config = dict(
    num_hidden_layers=14,
    hidden_size=192,
    n_experts=64,
    experts_per_token=4,
    d_expert=128,
    d_shared_expert=128,
    hidden_act='squared_relu',
    moe_layers=[1, 3, 5, 7, 9, 11, 13],
    router_score='softmax',
    normalize_top_k=True,
    routed_scale=1.0,
    balance_loss=0.00338,
    balance_bias=False,
    router_noise=0.05,
    init_std_router=0.0182,
    lr_router=0.000717,
    vocab_size=8192,
    norm='rmsnorm',
    norm_eps=1e-06,
    tie_word_embeddings=False,
    optimizer='adamw',
    learning_rate=0.00181,
    beta1=0.95,
    beta2=0.99,
    max_grad_norm=0.5,
    batch_tokens=65536,
    max_seq_len=1024,
    train_tokens=422800000,
    max_steps=6452,
    dataset='wikipedia_en',
)
Below are experts of layer 9 (counted from 0) of a mixture-of-experts language model. Rows are named router (the router's row for the expert), down (a neuron's output weights, with its number) and show model dimensions 0-191. Each number is 500 + 50 x the weight over its row's rms, rounded and kept within 0 to 999. Numbers have three digits each.
After each expert's rows: a language model's description of what the expert responds to. This comes from a sample of Wikipedia text that the model never trained on.

# expert 43
router:495389510464358487487545520496476535531438550471509533478433491518527487560469514400511545551521547526518419475475579543535499532545434476540406571555514528567443563493361422545511627572449469407478473418462568533501545417484518497557426481545460543476553506472545561475489546452432537509576548558566573539474504463512457527511509538542503518412565505585462423491457502519563489494532591496552581557476517467446498507430561528471475473556608449485505439510487470534541522511457549539513483593517526579440464492483449565543430470528467355549500464507590489437495543499515466388
down10:419430497440574582523524472472475445541508583501406594495541595525500528461508566445520530531535503529485452497460461468396544529462465550522475514471479538465514550564491485545516570487470415522449521578473455467543570472526491491510492472535538534430551592613508499448528491465427473550530483567485532451507461546435519541457466513490521462536494612482544549524522478566555575482475421569645445487478453502532374515445553468534462393561428490539494503496464414500532619545533463551554466427503422550429545397434561515415563480498413523523460513562550430453461447553585443488
down11:494541503459560484537493503455440524455506573551448563487536440436474541502512551526502429611495560468536456487513529587551370546479492511513515520511442416508523556537545506521572464466531523540486473483555451563514576406415470567495530531520515507500453584465503624418587449565514526588527514599511559484479537419476495508512583514584476468545455544402448460476427500488441455415447512447409526484508549417421426429572483466513381582496525377525454496505469478537485441458514537477452388561458438443485481433490432518503444452517410457509599520517517545469475558465532452499
down12:549433549525507484549469629498484545505463447455518561465526459409493534467499588464645448502546562565502448455464484565591385496489538492494458474475494486526525529514486587502542468458430477531461479507586443573509488505463484460572534513514417443581516408435527468522481485391514481528525522629513453569515462509475545566522643589606462567503442485429559574540445457582455474572485466445401474470438478412491459456614537521469518580453492472549511548508462466375622519528499473489529473517521511503446494464489511496488533441533434507516480452566521550545494501456525508520
down13:465472567483449523448478478463518555562511590477491490414560483433534508545523497557510410479513523405506519448505561561559511517572513574503484478420441528571474519580489449546446489536473485432557509487542524449613541508475593502435555520559474587516498578609511477496512558558389599524515547429522520396543480608449578566557526561473544498546483465507510481498438543446525550608482515427470434457608439464518524459438455562516492495427512508438520443586507496508599499495373449492477404519547459508510505541480495498580422521497516499488478452509542486571504409609408494497
Description: Decades and centuries. First digits of decades and centuries after words like early, late, mid, plus those words, such as "late 1980s", "early 16th century".

# expert 23
router:478588539561581564464484509425517437520493518412485400487479500416476490481572434478501519472460531407543407525416556491534555493428520549511494490454446532451463490371451528538490483556440485468573506474524496388553572506399479538410416536457525478478421513502471425488553460630493544476455453465590498541548503483486534441455450550453512473554491517454420429525459507496463497475436565500500524490468517531579411370543525564521493466541505481554532436512545491522515387447543439632499442427524536523542531401489451590476479616441436527505507483520500462542525479504533432470
down0:522502574474544576466547408515560411478470490479526487543387578382488513528458543378419436416482531533560519399441476525552538457540548521457508557617595520499550510428524489505561546491506448501504539522473507516485478424547473510533538480549517578528480619462522442562535519515468446604468530507621503488571441470559480519521469581507503553523479473529473522597535467448498534474447516573474425518398453602495510536437519487510472599475541420480486467530544498517425541512528564515544474483478481447477467580572419488511484525410477453504465544476546558478497534407600399427
down1:574417490511599451466549402488483611445476511474451566531416513417503449462463547550458499498557561537457483444528499505442477446448531524397526493492449539461433504535538480486563431520526510502484408479494488480476489562546507457545539515565690457506494523505513359533466516461495436510550511551441600474529515456498477599560549507531509551514567526593440563472489530496496492489547539453529553539454482570493405483446477485594401555492479411491460432453497416465547496486533529495566475448443513486494594558518558452421497480549561604433470499551499560425533413489570431491
down2:480470554538498460447505417534444486445471416558515455466505535500564449570535597531489578457511479516406548471527470569468486536558508437560500561485463549518464566550404532469555572503456508463529517518459522579502471542522504493561458517539456541496521508490548482462350467398504451471534569480451490454470526425538442413509561486502501551434453415540464498493421488463555518514512611491629435493607530400401518501454546529447454560472477522469533534489467435409456569603554475446532531457537523436511568525538492483447505487502546613448621485523557444483557597484496570578
down3:482594506514465513512542454469538548477525500505345446501562476458440509519552457548461440518513506580505511480551496525488608575442455555518566498585563471517552434448474477442506517494459575461502575527457544464490462580472574378570508421482419519488526365512449483583463509525545484521434488472453499351547420494503388497464448508455550522529520556441572394448575505461488502573563499490461570531531435582499503417542499521508447433494549429483522510538461524450486465506435543556524579443502495448424477521494538431524596543531450462433534387551446529486506540444508553467
Description: Coordination in descriptions. The words and, or and commas joining lists of occupations or nationalities in biographical openings, such as actress, idol, and tarento.

# expert 39
router:520516534598480532466504529609521573493467461457525547542519483440499508433424578560454461540468526505542505476474396499467513507426478536536509458465470421487383509603572528533456523458486477546533532623504534468508478499493547446428523409640530476563495464452503497501559483554541506488442478491539495490494465374558430547466562496525492600496542502443442459467486479518473432501466569439467552485543463491596537562579468455490565528470539611569512535529563495509554553553618508414511572540515578499495481536442455476551542623459488580527464442428500429463477508498410377470
down3:526519471525575396556450464513435462497576524469563531518480499517537469539566468407533439500499536453491556465504456532512592375506408541518503534427448439435507527391500556556526536495580483498551455505485493502466487534409472584511476497498482580471448537543488468413399423504530475482555494520420492548509515546506517432529464487473490453521474432637486525503411512520542508481503488587528554477522483431522412416495506392500452449435474472471549469591507564526495486466475632442513465497415424485597469543567509518503456525472540435359466547510492453618566434472460550586
down4:465520440580458530480505533456430474516492539514578503522505505489467521468575471463567600519436516474441497524479560510463614526500520514518619481438554520530500465463370515484538560500488511466583552432559516499426577563396505533411507409410500357510466486558544424519432459489469503505547466613589502442524562520540568517512469469530543452450509555522514599544510517497577515522475563512526496572481518476552526530471499415578500564450448536431442449563492512491546583440500536543481511481529567471473509421560552447602556466512550534456511557492657501476536508518602525581
down5:495483463451515476484470572439601593553494473500396475570610591458458484448398503550527576450523571549578513531468511437519525429490587413532538489571576561498547473500584466470516471467459487433500503558478462536491501462415542467529475560494450490478482475622450467549496508422411592467481494518579606512490502508475454529474434472475488441431458604501471488546493472550432448443412543594493571462521520499565492485519508519534469386550556572509485483531533562411547567448475495592501499396494401526481538539414481510483532517554474510552511528489594534498412502468496463591
down6:444470466606529514450549311531490664498463517495538445612579546400460463515457477493549446518467484533558499527409476422503456457501524448499515537511539453557478548495415569555469476508437552507513575595493543497501449547601536525445523588582436571566513478487487516464470527506530580468577577439501498544515352516516576528506452451536552532495431554451478465498489453496426457571545461526470439468514617510508413542461503519500565544484462456462536522473514411553525500527481523438524561481593546481499549538481443432500488480531569515485503548523459563532518506437563558521
Description: Taxonomy infobox fields. Colons, equals signs and field names in structured entries, especially taxonomy boxes (Genus:, Species, -idae), plus page-heading markup.

# expert 50
router:556486414575646454531516506431531482515448451529465547499554558497548524537473531547439477416525469531469482510518537595519427473422435487480537491449448500485432398553461460523508436470512491442438483451427550467505530543516537470496470585525492471530513601514584477454520530452492501568421409496515547558557487517548389528568541492440503564547433553419538430582566469477359451497576418467587504393514557468522475517459577478507497528598473537458524477497444538514519594497625473429512490463492518405522490580445527409584542487518519550457504512510511539429574547483536497521
down3:547484470468504553467508477605512408510542500472539504546540581503588452568559543459511499506466483471462441574573474451538502480596588458494431443385457455563497488459429531549560471498452570506542530514439432493451452539491530608520508516497528453405595492481500525485489451469470412479487528430490450551529482479502455445500560505536472525500423545500545477582472534493400471495431525566547512400561501577421443569481508530457451595599498545510503645433531523484478446489472367455470473509414520480538457514503438497484582458508467575521592493472475416579505526627541512437
down4:522421471494577448539512511589494527498597500469493488535467543454486586482477502479485501530512539522547418499487486464513435546534438466482523555470487521477573445496513489592483526470572477601527508494419416433590484558535461539494432539479515510538523432508536519443567556456476570510528439501585533544427454503361411574467496377408501522547497447429575480521545541585550570461448540504525521604466534563455400502538469612500533412494531515441504447450434513513497515523490557549501589358550470507504589538492456504553390427503442473500496548500416546526475588520490428453
down5:516471503489445428523511535464600527492494480561487477469454416601525495477428488464594528447548475486487412526454494474519409439599512569480584555479546460486535513483512528540406462465530537502537504626592596435417493530456510509493532461453421489532575506534445430533505488447576412505557560490473441609464584559540516538504517565491565535623423587474511479480489472587465501539553521476520500468500479572551477479500517591492508481487542516367539477583501511505459519432561499507531500430487489493498483547558526514502545417603510458541550402496385545574570448477397464463
down6:501524513492476511490476560500457430558411507494495490506539453595540452491525506473546379434547531487512512567538467449513469430419516510457590475433491551531543574595422418471546490454573453447538553548560461536386565470523552472481441484462457600442492439512411490408435522482466422446505502489507419513434505483479529479508540516517568492599412399522499559520516548585541460471552434468521604510508515495530463536510505497486493457459416475502623517553504512440369426430494519516493487493542394598562456355429547469545484477463468518430546545459530500449473514550515521551
Description: Durations and coordinates. Digits in track lengths, coordinates and code numbers, such as 4:0'1', 35°2'2'′, P27'1', plus million, billion.

# expert 30
router:583582479544485585500470460454553482456523424482456565482569569529467458495475473581448553538486500516446506497515399498465447541468476569430532486503530474449509399517522449492377512537451515560467512531513520559547483613518537531578476449503546514501518439498468482502542571490520473509456530507582372424458479496564378567436496538399497564413522474509549533544533457439444411578521480417503487487516418517520555542452505454550414565583485489530519488556538379427562499525571428501447507476568550424440599458515478466559491507414451564502563483437481539403415506441489499523
down0:388506445419484561494632493433479449564582519507429468570509509556437527484541512567529554426494421550536542436574536593536435501551492520530508547446535459509493520605462459579577430500537515498525571514526585426510435544557450462480499509437559445516552606507476500496465560449471453541478516554449481502410499510530545514492468421400546522538566487572524443540550480460494556525376513478513403539472509511379472547451564523503617509428557541513455540502500552497434450522454546503453435487451466487480494538514495613437462487460503534428470572525444598542544580508439515498
down1:501475528537557553476461468526555590432568492551477482590466436586548463538479520549485458540480427486501493526545367456442560428485427521428499579486443516528459394534509533514485470538581548492499445530475495493487554389493525485445502496442421567469443531446504564541489428538512512477467392471502513474526552463511462361445422497553446396560475442565463403517551477491519453453524542545455566551531515457385525525619488533550428451535496426469514548383507580536522488415582476440537476541420519529555481497448517554531511487421429515474577468474463599465481536499470478461
down2:499471428499543556488425459430520504494562555518560559498449535588449543518444477501560557481569555539531514517582577533495459485529588570508498496498443505464506469436465466533537535445560552484523458530463499536620545522526616563535527505435574545558460476449481434425518507477563556404490438503491611483539500531492525428558535494539466480530506493600478560513456485552457442395529468566462417494458456448558382466497601465587404482425449579407535485409454499557469490509557547517469413508437456463556466515544500527469575465519472430409492521572515477551499502547595550402
down3:483478393503519495498544540492559493496462548498549474518593536501439476533448516497576495561470494519612422450557487530472512438477550454471542463468495518503541480462448448441535496439510461517451462522378419523604460424506608558456601550550560525537526491441490452519516555457484496527516508449521458527569526541399476465463523414556449474487404566420487637521450545399420615520493408527450561396514527474487526485486508507484457469624521519491538535453500448481531432461529451526546459506544520498481456501404483426488568500505355577426542526488431507503443524533613497508
Description: Non-Latin bytes, Latin endings. Cyrillic and CJK byte pieces in transliterated names, and Latin suffixes of species names, such as palud-ella, arc-ta.

# expert 35
router:469586458403539510474599475537570445489478443434542488498473579529425468570443466509493531532480461587554490476533534593565595529459500559467457454453511566433568496521494516524524511482548448552533452565501542496503470575567545455420497476480538549425573551464431426425568541477440531460409582446473485564597481505456519495489569577476496402509474515476506551476580553491484464439570543460487420544484470516459437568497563538469470553531388452518549520553512505440558477521514483514453552501473569505496477490429516539394573417436465430409437478580477551608404458417485531508
down0:492492521521508462440595430471590573422527484489395483550561573556413513431383442514460516551485567496598528456528507545504532525523489490517505547414476510490603487483573538547505533594594377548484500556537561448542485443592544535459484513545553499521418454523487456479585545567509533458510436432479540573423432502446477444488430434477512527563499424505481460482535518553561523502513569470431458457575510563478446586477470497526485506545544577514549553535509463432484515553519412541428522446570516493549456603457528600524460429536560497457544577556456416561422468524498524473
down1:500558396452533411567511505446485488466402470546511510596584520398488382473449502578562487464557445507447458454520440549539521492456453565599440526461492484490514565518458460513548520546540477532513541452544507448510546432534576447570513493434477526574487487487466417490463499536445470468423405511529461560505511502468517478443527545596599530497418541394454482436444441540462433543459448514554444505487518489443491537487510554556509389578549516522478465560506522415552492396553439426558574476572319456496470463518443474450496461438541518423525498537451510516510432507537481520
down2:462460401518459471489397522552520442479478458504550537534480583437471422543452522482548477422488524559600615440553446568597583507494434522438482519485584480535452472505453599532539501535451507511491519561488475440465478532587521532494451556573518553502465471547440559503451413468580470492527336567482411519519505544548537492540405465506477380423526514467433525499491510506448502614472572499510469485605497429456505464510507515467519533552438470475472551434667559469494488514503520486545570476507502461444544466423520591461478464564531457534579521532469434578491500503469457473
down3:454502456430521499454525482529405504440507604422403409486475523547418586536544420484537532463484359550504446533559615536568473532445498476442469520502533512458530481475445505560493469545514562574582576625548626452547470550460520443520536341519457505461555477566527555526534474482526494493529465546389505481472468515561528483526465427538516469475502508497540524555493454478500647529490447552552562482500472559461492512536478539490535494525484509508578566602567514489454454473511441455447483485536495482511467581543518543497571519504498576502476502453352414511519484536457603495
Description: Table cell endings. Closing pipes, line breaks and separator rows at the ends of table rows, often after long runs of zeros or blank cells.